config.toml
experts_per_token = 4
moe_layers = [0, 1, 2, 3, 4, 5, 6, 7]
optimizer = "muon_variant"
learning_rate = 0.00638
max_seq_len = 512
Below are experts of layer 5 (counted from 0) of a mixture-of-experts language model. Rows are named router (the router's row for the expert), down (a neuron's output weights, with its number) and show model dimensions 0-127. Each number is 500 + 50 x the weight over its row's rms, rounded and kept within 0 to 999. Numbers have three digits each.
After each expert's rows: a language model's description of what the expert responds to. This comes from a sample of Wikipedia text that the model never trained on.

# expert 30
router:446566450565421477473400521505469575602444492481447426653467534448475481450533450413556546444477497502491487507456440530547483455486475489420568501581564516480560474625487494541496517556474531552503484561488507415563408444461486532554470457485481498474478503398547507615451498542578495580603469483479505510458575589501432560455559531582491463481487536494482560468490511561463469504515
down0:590494481493458463466549525505483490478471590546489528572527430542418487491465474369582585545451511475467479473410458504550448454551538490496453453470509455485492509528508539488445567459502493507407445549505457477450484487504562535537537540487395514486505468519548565553560456493517559581435441431510394527487426585463461397459447538554426506468516464433594612611561506525437487408505
down1:455514519464559471521511502500501505579413506470449521473502566514586451435518634521532530558520491525455533595492515488519483518520519469538522491412450549523526573461532393548524499421486495500447405405476478479427485485523479477423526478505577577574476493474506486598437549575445501574501552506488497484466476501497544451407525439664576453381537533486559486572540388488467565483519
down2:561528481576567524501444531451527432554478558523505480500457513453385454500455569465544548380529565448414532570495566505407422526542414481458423524606497485383485583410493455509499465438501530450427501595463480501587518471446465438523452544499488477534539499405501495550511460510567551531560489548496472500539566416566433457502519546493437515584472505510502518549436597499556526508460
down3:517418479526520499463448551421506529511513470511470481488442573537453585543501509462536531469466504515414455490445487452464507457519516433514483382530506522471443447565431463513569410573462471528559470503488536490603467522528505590432493418541566570455459503580448510528496556408320456509532481474498485493371636508503454542416488447476440439531450495517491532506459511499533491612531
down4:464510497522494542525425569494496523364571459603598442473553580560484496512508476480525565441524552488469481452442473571547444500510485499489470512550460450527446587491404493489493557507435390495504574470498370533547535457583531504554382457546569566470488460496542584476505506519498580500491435530504548523488467457434445456498425570392561518546543519429557528556484502493537585443539
down5:450467619429467511559452496532523538463459490525449498513616470550543551465531553513496489487527535508503410426554475574555515533469512529504457574515571554445379575515511441531448561457517459505447495576396495398521532474498426570589518524519556421448473483531484483473494508510426593528608560507509425504537426511483494516518524514515532489405505560527391570460455477414419554508565
down6:524447457491513509513441514501576432490491545461547584499481382522579468473542501480476462532560535558481478481552590525447475594497353540520468517559529480450476490581535586388515430516484531583408527497530427488480540477462544506504534419510498506504491470473487549652557552463455553534438430457519517513477578520446526454525535448457562542485618539433597471451501497608512517475523
down7:535518550431479556555514496439520472442562422515555536484531515534445462538504534437490453453475456536491507484578506575556541484492447427545495616452390480452449471500509506530502445453494455443401534439574414518398558484550519465556502515429526530465567460485531493504466446485473520526594589559570549551514511482498530485411582470535536539528518438520421416441466550497562625462367
down8:530546516456522570541466419486490467499428409509521526500507492509555390460518441513494477490504486627652573590402473542420412552500431569446442509524517529503473488539560500648453455510479489562489430472437551509464539492517503506487573532583526486533487444385483502497542543407504549521383477569469468458496506581445521477561505529432499470516487501504591489523532481561463451531525
down9:449506440488454475576522469463477492514480483482465512530485514470452594495512521449523460579507451590476508522515525564431472436549445429616565414486467562553553453578541451491525490513537454498599551498424477464491533453470358463603422503512436502556562565556518493411575442475526457476454548422486481515512467528562520473542546473486448578538532566540414424494565470515413435585570
down10:471598503446401548525446431560421463546489421502393445467518426390367468492430443617455479471532487499529455547475474569460458515504498522456502384537550442511515464487516533484477504554572521489487523454513511471444432390462517493418553507542471559550426446473482502426465491562472444449475508438516413510531490466515420516508502480580504454563448443475504459477578556545551460540420
down11:478610511433553393472497518569550474552501520520512513505576486540498585569539523500466483493491514469534578526477558532449553485483431476585386471537521554499482497554467497561529482520543579436515593516369435578475522514573543438498574467449486552549422550443469529512527438523519569499507508499590437479547573504428449467588484479562592471491439530423554486469461601559602470503511
down12:594464455542532462541518549524561483539378489458424441512540443567496440533462471513442470457479505518473512497438546623471467503585536469448464541491489390482529512552525504432563475440571459475443512487451435527505556552476497525426361455426457456476554502556501471566482484504466427567499526462418550456380486479443517509484571488547461622501571509524470464547461534635516482509541
down13:591477482543531523458400530450553509478540579571507597553461543437508496526520429449436372469560517518477514556471447491418477524476484468471483548520533480434496496519499553462537530424447552440449561510427578506509440495441516504515542519394469558438499479533604425643441469543544552526514442552511477557482516503499541511466511332492519490432438519474511430564505478497415463527429
down14:492567487520508590506544439449555464405567449461501576490477481554563548532538420533453447335529494515519506589403457506445465550461483470479589481507502458460594532552490546477473546475447462444452412471425509522481518471591442391449520465412474518393543447491428512514485505409516509385477522429463452496493498484549460481513452509513450519473493446456456461526451612557479518463469
down15:495489469542565494406546476608502509556424485496551506535521411529431452492442522617546521539528546492489573512514480483395552529536494496503480441515582498529533479534509435505543469533543501456558514564511508437423415505451443531460514550523487511594445582431448526502504566518559503500492508508565363464478541606436515529453434624525542462509538536501634456496601582545553465482492
What it handles: Conjunctions and range words

# expert 61
router:514564525530513407520568416474467519453511459439452441585517433439526495526596576478526522426473485517502491520483458466460503475451513456445615637545548453538484412613571536498595499580508471479454451567487544525492494507480445470454546443486399502500512413472515576563430545483460524574564449495509520530454519474505446503468507493534499475551533483549446451480520662610507539488542
down2:476537527488498458400498410358432543539495534485474560579555494496491446476469591565564479569461529518480442480530444436524482433387363499494545397447543467505533493485420513578480444510479453544402450469545569530433520431553455509510504485520492487496509437471506406560489468538525402471440498438466481387542547512575498476468434510472514537451509511443558475544462574417529488475530
down3:417467475460521539544511485527508494463460544505434502453518503562622501534522501486458362558443444483515489457469536495530424557502419461612496502586479480634476505531434546542489498514403463500474601545421409466504514570475472451437558556539545444372615431530461442417526461430504482523563494542494520475511516563486474479479466509470459549489467606566448481456512500431531465496533
down4:506522438447482392567490484484507454512424553516525468454524526493532544568461415503536507551514463516493527449531555561541532529426440505517552467554494424504450484534466523539460513515594456484455435487426498483531486512497467532484482582553528599533499438563513502365523517531567497505600714556480485470503487522497502614412458563490464517495478501504420483475448456338450497514512
down5:475520579496466529567525488446526479583474554536468484443500546427517510469569555536466444480452548434488515532499460496427497528516559466621513479531540407491605416514522580442535475537437531474472495461438495454488477569461546417443468472460490535488562532476471473461494544451544504564483673458521491515536444429579563440485487566513493426500434557587446422512467357563420529475516
down6:491591529455454530509454475404485489521468473539481552470428554483538519534402482417498482456554528455494422594393607481484499458507454511513576437409444570478429449459498394442511512493528495434437523561585560578538494581531537551503434519519555518532536507494534586493539578547495449618471483453486479467465441491439480491402569459493520466537559535486583444485567404536516547499463
down7:504492494538421588494630527513511506450486579526534521432516518461485547550516426559523538565487455472477488466535530397502493482529488384371600453524482450453595442520520500447432568507523461536513554401419499524550545515552534523494521445503373470618541467516442553570542511499509479462535513523489599475556648520507529453525466523507599475515456466440505512522533491479518441558467
down8:477446594507550472564467499561479399562481511518439516551481463484567566569535386420569488568527492519502493512462462499499499493483500394559548545525557444513549466533435520523418499536524481460407543499507513509504447552477553500422452380455457536499492408483513459501373563495446458506457538561544461524525589456466503455481554455572495528545343511496448478619567492490416477471476
down9:503426467467506502531508476539489497502600450562548544571519489478521439515525415547504507569430519505511527519426568532514495560571482487490458518557471343562564494471550558502473565544610424534553524543496512514462476499580529500414414444547455484482505518538485540690456505542544470520581503510448554570487615516562510475528420563522562476464465469526530456463480408548454458545434
down10:513511553483544516428570454561491410470496560541465568431442510522527479486542477505558614488546473522550553597553463536491494423454417476481554444556525448534584524563450494533492491550499526477481394421434520471554506512486535473434448396496403531506537490455556492558527555445513485486389373500458515518439629509496489401511470453542595528493439443551502428468504575514503439466492
down11:555475566484501538501518487515506636571506400505514428483476522543490563458541431475485414513554430468448532413592498474478510474461600476516533543538468441492442523509482534530543473531580524496527508543522515491458583511471396546500485524466460498447482505603394470482468546475536516476523502524617476446445608472591521571406568568514494452507535506539432515585549545488489538626608
down12:552557541504541519473553506531496510583485478502457499431507467542573500461488526534545480472455378504438584498578409472563494490415415499507519555451451534527466432538476459492591412426479510445587384541571571465535505513479484441592434499535494542468491551473526557637449495455463527432473485499541468503434497471622535542418501497451548432542569519587493524559474521523428461544569
down13:477472518522483543484459406457472544536519369498472537421432452484394447445450492464477521373534489448462448517479521452458487457503586535467457498490598467488494521510486432448492511540473584518507467446568524515494460532475428514555497493497464437534418490510510519540520390548451498499459624462532508482480442404490476522553478467394385430470403444572440548469537578515527417405517
down14:460525587443504499480454511516538548495511496506486502475525503471486554579469627537465548521527511549424487478401495558450510556479567413540480510519491461324517540425427555497409463530499503564476526484588500524543479504421508447487493478514466535406486476435556428419477551520406394560493572450604514524487526465444535523498446460526489490525569533479456388411466482468473475464389
down15:461625485537477491446596511500480570488447483441599448537475498550414576486525567538529498499503537450526480428508488481542467600475459536480464510597610527382444516547453476495496536455551571550550490571481417489486442517455476537508468430474519425576520411500462590375545542438455503476474465489476429458558495544483525519470425510446438511456482486452476487502429601574602505494524
down16:443469398581515506498451548428415448510520512536496428591417483462536472527477511539495580472515551506482481520420459426511516473434475515436445537370479402443598514510573529547489506506530517492522480481385482472471497441545555518478568534475610491459533481487431496366429537481551494407409453475445554527400401525529484462530549533442468524522455554468437524477556504487458540488559
down17:476549484520468519463414473534585481470467526529476471438535518376464503396393469451542456429542598536579451532496498362602485421549459538550585482556546470548395500487444471476573480516491497463533452457544513462516508493486508495527506511596433489485407449497443489560481505579567505493436514473433428481518599435593505509528411455470506555499487541444433476449461506511523580466539
What it handles: Prepositions of place and range

# expert 55
router:506493447559507525540580533527517573572497488599428468537544552542472459542553488412450462511514551407514448544497543512544436456484452552398525485468581579552547461588548537500396518521479477553491506477474439467469514521484445442450519440611492422424573570438452491449519580540478500499560474489582555503540574476531487471594484507594518463452583550546548611493446430530574482514501
down0:508579604490468511440443512513472401398599502413497477543536457491518466508558432494514517575454499499503481595580459503649502473588438453511511471542489465500435522496438440455562558430490501521583510609536451492435532557546485515520548470510528516338489445550545482535516486513511435514486471520529548505519670504458507442498514481499557471498394513466541493459515443446475498467499
down1:567559490544528500497439522472492459462500531468480434421481513522436531481484478484584468470445502499476424562454489507419524425498511533427563519424496555575526510501461503474447532476473467518521510472549443473435468484478434485535471592537506554536499554526468518309489550560434511534570426469392547428569594500475569441471553504521669494514466502531461518518411446434574565526572
down2:523416550549508499536537509466555431421478396584470454556554544496467362568533441505446492485464470527548456513523472541561571352591528510561464470526571452543488476455505456487478519463464523411490371478449419500531469519499566481465525496614473521525472479478463476573480566462526521436458471523513500516471492492590476556545452426461512505459540442500560390379490499551547485481437
down3:451541493448522471529519504513517465575509430542536544663407471425441543469479467473420550567468521455501497541493522462573561463588502551445570519520558511470449420547460492506557526516493567499541590522451518527556556540508450532479486574521561450503528533569484407572471557459479592487439455464504409436396484486479489498515580507589476395551509520490509471496614490469525534376525
down4:420409464565474526474457509559447506610542528508439483527455565523432424537461480446484499468517461401470553508445549510465451456469417370460423474494469530501496483434429509492548473481499452488528537511509530477456578412503539492543469476451567504482475525573425423460483418546606551436551500442618544482467433551504454527420539519481475495582497562441494471585526614471490454570443
down5:588495510433419485486503490608438478423444546486532486471430535434500478476486369462518627369482529437446512490537476530532568500459502505443490522552421449505556508495499475538512438465491510503496443461486478575534521466507481568511511537420503516568524447543458559441465485482434403620412345512521515501461504436535511500573523520576561489621450554501516529508468507444483457501438
down6:586573536573497510475498507439504520505561580430484451408482499533462506534445390532454452443527576546480531461555492660468461508496514535463423479529525516556451481472472489474485437459399397432473469446527462479555551537451516381540438454427537442482530445573466533556501462518551619519490485528466541416515520434553401423467545533611476507507518486517514511457497539443510540511434
down7:546541503537465508513581541481539461449607495552536431502515479533480533504538412438569562334418493531555517554500573519529550480479563499497561496495483433477465566530578533535558468455547467511493501471437537509552447435512572568474524507608517611462543435520500530542476403430590520517546490531441504534537472492495459495608508557430423544610483515512500513577549577507426567538482
down8:494527541611487520536513475500489582469459438524529454446495497504477427574528520563510493498553438508522561554461524496496482415476556452433533487365551524504515521454482453504547543535537438521454570516560565531564479445520440540489474543441552501489436522363496442569493504585549445434615470478611456445542405455656457554556499479520542495511473454511425484484444498500558484597528
down9:478460627459550479413482486517500486468442518529542514607478493524480445459552509509509463578511509466485452532508460487493540488469532411509465440504442497467519481490507602546505466486579463543444535484460498553427491521460459543507544591534385454565527403437466550515440550470401454451548494533460526509509317495548480595633456502566508509531512524545575439583473530434480464517417
down10:389391527496561453425509524553528474581457490538474532528545457481533488461502595488477429481537410515549499622486556399531512407561472438490560520428506429461523426523579506477503486545497582524501498560400575501425586533483519460476491496553523531553483538471478552488469477510513558424470525505547497470447503569475488524480486536559632466492530562449464537535583419411440486598550
down11:568441386510489518502553562561480530543561485512488575517484562509489538629536472566502517508570568451529524420488498528459499491414493488444596573505485561510501475508583489450507479522508523445567497469505474510461566419514554492468466503505450486567482547508495539595491523542502471353446459514489468428501692459434539455583465508555591506516576482390522557496500576495465494455536
down12:480523503566460472528481488457497411508471448486552560573564510505482476591571588517503498555489393439494400478507549556565496429516426552514408477445550480429549495479566453455533493445407496442562501495421594539430513595510510451523486465564505543530452462492410416444443577469456512509524638484581421556509454562460435443490516523471511524562477556479574516524532579520470491448517
down13:584535567566512571502563461520454542558549454543454507513512598559469432526524489525545538571455398514426455498499493639422479496496444516478578465454565488504509510572536539574460460518496521488554396523544464447438457554414505417559548561525536468506486430420525507546548449570518414558540453474505493528469602433552589485544404460482549496563522473461583442539505441533479503553487
down14:465532534519524515535499492539460464496552509527506510461460511528576468493538505475488520551488456578524541580519525526521609431494579508436542439458450523386405519502397544558489499421406561463490442407625439566493486560517597527431485448431479475488542534515595525542531502471520519529394447501575553384473517475504561487425497499490402451456516531550508459520454469499422577593449
down15:566468532510502424431511459424485473514495501540530429492575481461493484512497523549596447495392533533429500475540435478527462510482431490430423628585411496426495562499593442538476434567510519480477473535591517510529479547548522531473484539480423588589468516485530464490520633461442534472430555544553587500446347497575489484411465507508447548475484496533512455498575490472472541513559
What it handles: Sentence and title breaks

# expert 63
router:562515508492525440493560431491457500482522449462465428629510439464531493546578534466520568481512507508510543485486432532481452522387545443415554645543555466560487424611522490517538454566485477522483480497448547537449535480493451482456567422492441456504509381461485580591452559495475520583533423442502523491478568482457456468424449533553461439535591486498449451540517638542480524512485
down2:559493588446580543461560592580525414471448560515482502432476543562559488485519557494606412411526531477477489489506495445583503480487392453584510444410388525516519488541459509492498457471463498473587478420559458512551495497553470507480495472598483578536488440532449502500465474432505474518489401513433550459462332480472590520452535444497500492444530495485528439461538556510488455584500
down3:540556602568545465487492593554449461561505485432497477565491509570492489509522622474526535581530474468483554557509491481484526621492502461463490490574508498518521558521546550517385456560568583488505481451446473477427543517566466511558484464493496503530420489512445552606531550573522392541461411522583477543461662413460518496454483505592502467490537494442509493491561484531474441403498
down4:441426492499442439428495475564443553500573524518596496491484531552443413466541401571520422501397489530466602428473446433518373572576514454490439480523431452581544517446469549517594534577497462512489505509451510449443529524487533473460463507495487502439492517486389536433476505539548476495476623546471489577552382519571499436518513523543491517457444559549507491473444580477447476523503
down5:409510491540452446506480453564534491505459458479457529450455552500508569542447539473510475527455475454482555517501408537458493480498549501469477437433521540559406505416483475515496508510520473566504499498535533444535518460417463556435497515517491473576424497600524497491464555524540502616485611408487506529475255463476515438482495480526510420496620469528603564484587472507541543514465
down6:479448484541498579461523496527528486526579536407430456517472455474436446513543518478618625531489473535506494609567490559518519477470484464490503470564529528550603550503448487572483549455507546558518423496398461535401404504488573576481505507523534468472589454487428466487471510551469413582527422513563519463439428495497440495513494557567536457476478467491477383511519584421560427568466
down7:624449625543487554582584503488510435505547505555490538499495491527470556521382459608467510510515540438470507553479414584475515416548580532531526527422561528511506530451413429490478439470484577422491447497553444515455609443566447445623483519464547452514486525536468446475459528515530526462574517511475491539517427536483506585432557497409482516505451522496587485438505463476450546520550
down8:524455493422515508592451494524442521516449422502538436543475570447362542472480498429538464485461448516469490443516539486501525460551596496550496545452460491484535475565603455515480468506547607568479468467686561530521502441462522598504485480436448611478472427474517478473454439446478544535493415523583530481442494476454485552493553556523558425492474541600587537517508427543497508470522
down9:587429459527575424513535471505529498538536553491501554528486505476500426509506427602463565498434530498511512503505466434460586657477529427430508485541543481567532500436535512529543558533489462441514455525485533617403473584478520452471547558483487549535516512512461447492365564590514470475598572401536461575536509502541423528479414445449583542518531489479513491490461548539412538466526
down10:436471476543401453514451523612535565490602522501544497473534481480467465484441565453526546538450463522473516549486412515540465459478558664569437532558540472533436510441563542461434527433479457558466488453519537416483588519490501478529465522415516436429494564542584420470500558486506544556455586514490445513518435495532528398506449553455425484505474589551452460471538511450532583406508
down11:475492520458437514546504472458429574513493482427481484527551460449410563503492613474561551518507493564510453496410518521502489537565525510452478560491467512456455444493491526348519445490519574470547564541498381485513471454472468506517554455469454388473506383555509430627513485499532457510405455442503487494565413454542484487430498611473475454460456472607482443464494589443441530451477
down12:492502481510554499502476522493507499567439595550451522503505408549512627466437475433528534516507518455495577470515547548451538521420426464464411407569541506433494451581416455546525492501543501540444477526504521549533452553491509589539487469520526470522533405446532514407524442467409464461673525541562455548500489501442453506471406562476429512482447465441436574421411535520495558512514
down13:439565489510456423491503556548480466500491539407495486463575556560496527541505595469534497544439491446539521537487453559543494523443469482442534494636435477546448498459398524516398470581458442469513558501440423558446508499471550562486425512515470545554477533425573490419547534567481506475387508506433593527553537562476454431412393444513601452461520562529480504394498515543498495512477
down14:481537586540490400475557430533535493559577537591519568480488518513483499542411502491443541399465497466448592624550473523559545464559540499507520461465473440486601489619568506403523494564487594532513496515478577520534469479507550484526475564470535463544479525501519473548461482532616548499401509477570450562403431487554535479502539524515575414532581534500515457492485613469515447451502
down15:498500576577562515495456559482518497523497455401470525422474484498494475464478440507457548506557600500492510522427494487473459437538529552529501471558571477542371452432416486384497441489529558509465369486455528485607508470475475540537486491471498378602421500479442473530496499551496423500435471517446430398524531439528496501487603440471571518515458536509499441409421490603563498483493
down16:379413426547499422547631495563425491593456445486569476518501505558463571473488563447547460459546459544514561439493480478527500511582483449520421461589522442493503437497443504574492540560516516515469445495499486452472487532486493481408440550460539533529536478555463450622457482446582482508539481496480546529461573441443503493561495625583421458453473539576553451551426572492528524487462
down17:589478511555549458469544509533496457459424523480541465614446443469562521506490389550431407540442557488435492442537476555436507579424475535572519528522535399544526447484575479554528483488513535507504394528494459422528438458404459472463527525535470444512434507499439422482424609426477483527475471587513498514387473468598463454559493517449519413543566539535465497432471523542481460556500
What it handles: Prepositions after content words

# expert 24
router:562468513516489541503477535572486509487495457444398522489453475462437469540429373521516528462447439540493557357428505554578391538525550536513502442448582505525553572467511464495461489502538537560490555462499536506533458513584449472520410479566555529502535395549528530557543475530538380523429524478400539472478454482571442551441519481508559501479613486516563478552571608479570505507491
down5:566477544529532479504467482481502435503479536464438487526500504525349525497430490386585462413571543548476605588458542541527481576456493400527606536487530482516569607491464526526493478478559632438462495543474585467475481464489595426445528484538459560514515510553550541484544457430616451563453492498428563468544524538568518465508517481412466478516536544502489501495571524526496578483527
down6:451534490411577503504543405532408500456481518563606532448536452534458522549445539479538500490563495484508429566431455518574555473475503480553546489576541414581520407472471483457567466471536466553434475427505381521483473560458431517411504552516466426477475461516449464601508446476559441528559419485459512486535486497473527430462487512431588512542458558509446510427533580492578384439496
down7:521475550395651417489463449534536514532521601493519496489398444442513456465450519586430449564377520430441437536446491502516467380525511557466427488436481453539586523498393513528517555425534436536517528533544489469492436486517543524569436528479529481447467458539491473543468501558463466421547502537618524494538503480483460518586524541468419508507531578491470421466534457430457525486488
down8:481482547570527458556475461537458595415443533491512525450528431449498500507498489455475549528483472567477486583596604550497519551506464468511506518510455439513431433484593546499539527585465428526464480513495533536432473398529584420513599531540549457486616429576459445620519541565465517517536465509513478463478535459435479395520503617474522532506440519452525503409541497454583476432428
down9:528525453556471517456522498535515443535457478523562441459575567452558445451535541484455496608383473519558542513567545518452479591539426499461540553494463518404409516448464588581474464429517513567476481538451596464485503533466532564507480453511537428493431514476503626440533569428435599516482523565451576558454430490504464606526578476486560525495467519505404474461501438475509497429498
down10:527399520432553583463607512542494538519450511438442612557550491456498522570543426577481532451524490528521491494493602413492590502597531546494478461522436553464518441512517450510485559482595544573463486482497464442494499459541481476563460527477445471498458433548529519465530499504536475378680592534480449563559438492466526497511481463476508460459544475500486399480482524585564462428492
down11:511518502454477491525509563483499472488517490554411505569498501491554492596536546441511515544528507499460508457515512449551457389502590445547501504526486485480447467566483454453455579473568396463511598478548526455559599563528582536550486395503532446529519520504528469392535515498442509553456466521557570443459430510419570606422507490438528501517400611422514509595497633499479480474457
down12:428441561571375508482427500565510501504482459530579493476509492572670497501580448494519428490494509566524572440538454461521544570505454572438491599477484593470542503489519456503424456466552494563510406451432378531507540494531569472553449521545507485529626478508432594535504448484424564436545526516569443520580532465486524502497513468432467550497453468509527510497494448520548551523527
down13:486503454542495538552572504455430522483455451616601487484630505549525408509504453484513461478515507531539397464508476509516499622606476500518478501533536519447493476442575472457528540524475499443540482510411498433445450484542596516424477501480486438574556470475452497548579447519482541527549515540416411369563407462477519442499459602474484547451515478419465456487519453578559504524566
down14:573528405504509481593523483481464565530523486526519497574530554448569614555498567419500461474492468526521399480538498602491435535479528494499460473531502513487491539507488486487485531528458422502465466540482556560569453486521597474415521551526528533498501546436353452446523463344624515378566551569501521493477469569538490554506485539455456492491494578535513555501541468533428522611535
down15:519411479490435532463464555471456516470471506506549427541503503487568447406538491552482531493477534492456491413460423472560418440468484472472385474512550532525586526415374622474446434567467497523398507502463526478463381491521551500595475467476522517569485544570486500495569443554552574529539425474389462512497506432548465480447593507539478510513494467492542525447469561563583442531559
down16:503584417508525522535447582457514465435524448529466488505433542502453559569498484476566457474579490482426444478433584540478438471537547544501525465447408572489507621498516514452442443483470492574484576527484519551519605607532591512483533456471557506490556532529483629445460430450577531435494522421548470462501482491536503462519513510493566439544557465414490459521623609516453444485526
down17:552486503454572556565517488480528502571499575543585519573511446478424655510538512412533454594450478519522580485498363505532517442487457524440463528479486518501487499493470541452484531443474475521489543563526554480478495511415538457428485514458508571490538468485529464441484508467540505486569472381518492562516482481579542398409553464577522556600505549517397525546476489474500445621603
down18:446476510489524443428467532572544477503526605416473393503523528464460582472507493518443513536491464452535393507545463469493466534468511610620567575526451543439498556478566569537452532452522492525544513426472428440498454506438481506559515498509587484498556480554462524549511556424576644450515463486533439567582385538538534553457484479527582462486457559416469540511498470515474455572460
down19:541578425434477518428448425430509420535525472452497440523523522457511482536469464464398495520464511485480523483391474574529543441489461566552480486484458507504570500493458507502440484495366565546548450595478450472496550543397523514488428448477574511487602393457453581479542515418502454495544495393495455515555487422536522452482546483496512446383515551477407485531496371519510457451493
down20:510407551549486332476541394566603446516463542465458423545501515428477568469466477376518454520519509509513566543633450593440543513552492560590508459519464505549528483529551525585489518512496503419460504549578515423539444445525481431503438530497502513474470433406489507419561607396485500496539493449567518488507452550486492514469481569494464492536486502540438549482527493510495556536506
What it handles: Mid-word short pieces

# expert 44
router:458424472443419514550512485537460554469516529528535497530534461423512530562495477509549519501502511519560550537486498389609516549484479520519557385466450482494539539444509464540425483425408559441540511585575456469428562593398506498464424508515503490575459456598504509438510509552518579491480549502518560452466476609518437402538530579563466589545536484501500412489457597422553459491481
down0:515524440577491448444402542369413461430577492383527576499511500553485461475524552484511513495485529421411537533449518557459539510496516483435429511498575580500370479435544499417426488479568520527543439444495584575506500403488387517521427525457514532443458519499506421511516502469494404548545514535437520545479529495498538517491452460546508447539365514528496458519489416504498554543492
down1:502524524613513478505534476602567537493409462493392423458534502552454384404523503567396411574473432515514493496500481534596505561572555477528528467610510508596440452492464428508588389586485530604510474500550532484463486463546524442401429449479469487575545475525451480490536495484487520505550517524474506502514527502523556491423470518438500460464504531479579474479435435518563522463451
down2:542523480447470526534467539466427535444534548478527474453497498526468487441497543496489484491498480398450521526497496643534472451444478443389522481501488491474449598451442533475554441446468400515435545561490462621448491513485542443442501512503452457446420491548428671548500458478467505376486462554399534496466589438472464382485528537507496492539451500463520453497572489471503570529423
down3:487543500541404560498519465460524561488470559476535529578431428496605451533467492556566484547426501449501446454636379530475427487548434601491485519444467548535371443531568471443411537509538499521496477476507547482474552517519503535554479402467467541542585469489549442455486438538517510509556474446472532552559388466406549428450503459555535526498503452492436474496440494544508594551503
down4:460514484480483401435561584496589480496434486550567579431457516558629529578555479491501522524604442543491460556518556487561478537527504519503443558471457479411634504484409536436460494429551379534487443517506443536520459508481563489486511460427517534511470492509491481553407432543479570540423439530548558592476530492534513535557501501440490512522516413520462488407555538495465512600532
down5:491476519433445486441551458457452599447546499525464493539530525465441686498459397508572477568451544371476456506505566483461495461474494519528482525561504514445571515541495508482425488576518548549503474513490470461529574458433446483568543480468475491412535440511461507558549570413389581415544456543448466540599529461540520528485556491564506444524527538586489497515412496481523426431509
down6:561466503535458553550512435476464456497588521489518454439565552511374418514518518546572587527482502431465436445470527579498465515445575479441549512577542527512476518607546531492581420502506550522487516520464514566419617378487538512500405534584503407439490533506442547562476511481433494460481484477470475380468490526522470476447562507402530520553475465498426525531391438491481471463480
down7:544445469578494605520481515582485507526429540543569582522513595482508536447427490508517522463457493466452430552540480563462552435538529506548432393451546527517484489478513473445477500493529451469490411532522537414485537495470575508454483487389506465566460524495547410440506477454583467561415515467579487496456513450511577437457465522579596575563478500551409517638504546590483504455436
down8:517498589414502561468547489442460486545521515474472570437481454467451457485498537547490554614548611496426440439589472468541457450394457572535433505457570427445507460456531509460580547542559503525495497477553577519574537370538472499566527423471464533370517517547515498566483541546454518450428502510612513590479496526490550466452485510454511524483458530504498489554430535529390493516560
down9:521422466568553535463504546403521478437431466434439449447436445598589566494529441467534450431440505482494549442464510533450517469592462494523510577503551525532501493459615520426461488569468570506474448502551494471541580500546403548516500503465559473536538434468439452522552454479486532570476503491653388444441440420484520494474530470453513576473444530479486513561462447440399471490527
down10:548541410476523429529516465480507489431554561543479463469528446609425445509486458475492520479517462517491584519453515498536471584484527538456558477507591493416407464517530494465448498381576491535515448446479533561522599498531492557439544516487516420497503470458571541434510505529420390512548421584487502479541619552480561473618582506518613501468515528481582539536587531505486491430439
down11:589474479397510399489631457610469455493488536562458556479576494537434567483528511479503448476538525542493484479485504547510434497515521497476629561513491519497450562451493535572420489493525514473532465541521611411476391447540487556416497468485481474425489495472563501516513426457505440618487537573574509507530556585462496453479564491475566407534456422493486498488481387549445467524456
down12:569579440484512487499495521523438468525492551457484509514613453467465539522518453507488396563488512506447459464555360451586474511474481449460438420501413527513507485537564517496521478517473592475460391602530486470464544495442523409499473597435599438548537514517530485477523595595496545554509450575521529554480434550526435534601516535538491592514534466467493433523525495398593494524469
down13:661503450445452525508553512521519518509493492451539536462491510494495471446415463506528510592536537393420481557435456493558524517558418494502519584486583456591557479599556447553545506523527496522567444473496547538531491497558484478461518484522462439456636444553508515478566581538499499450466511568448579450531499459455514474465496412502556600463487360513443530476468540452418453466560
down14:574408513480599472467463469555496564497532390466470484517468464462484528512433475534400482565510402439468498546539429416502589513502555518524480489535523447501517453525492510449480550427451563417455528457524510454417520451471427453492503434438497522549414505554446620536496460552540514486440529536479508454477476499416550391452528437541483473505504385525396572480558521391528416473529
down15:492519515542467467548458437571536454511455496473486520452415466470454480564550403499530420479411524506576555393452436500525516539586568538454560522431472558500557465476417488487466525484443581517543451471518510470526515480526447445544559420575466508536540511506533434453419486441609459526594538435445495525573553455426437483585442533624455476473548498502478570454429423536534520473579
What it handles: East Asian name syllables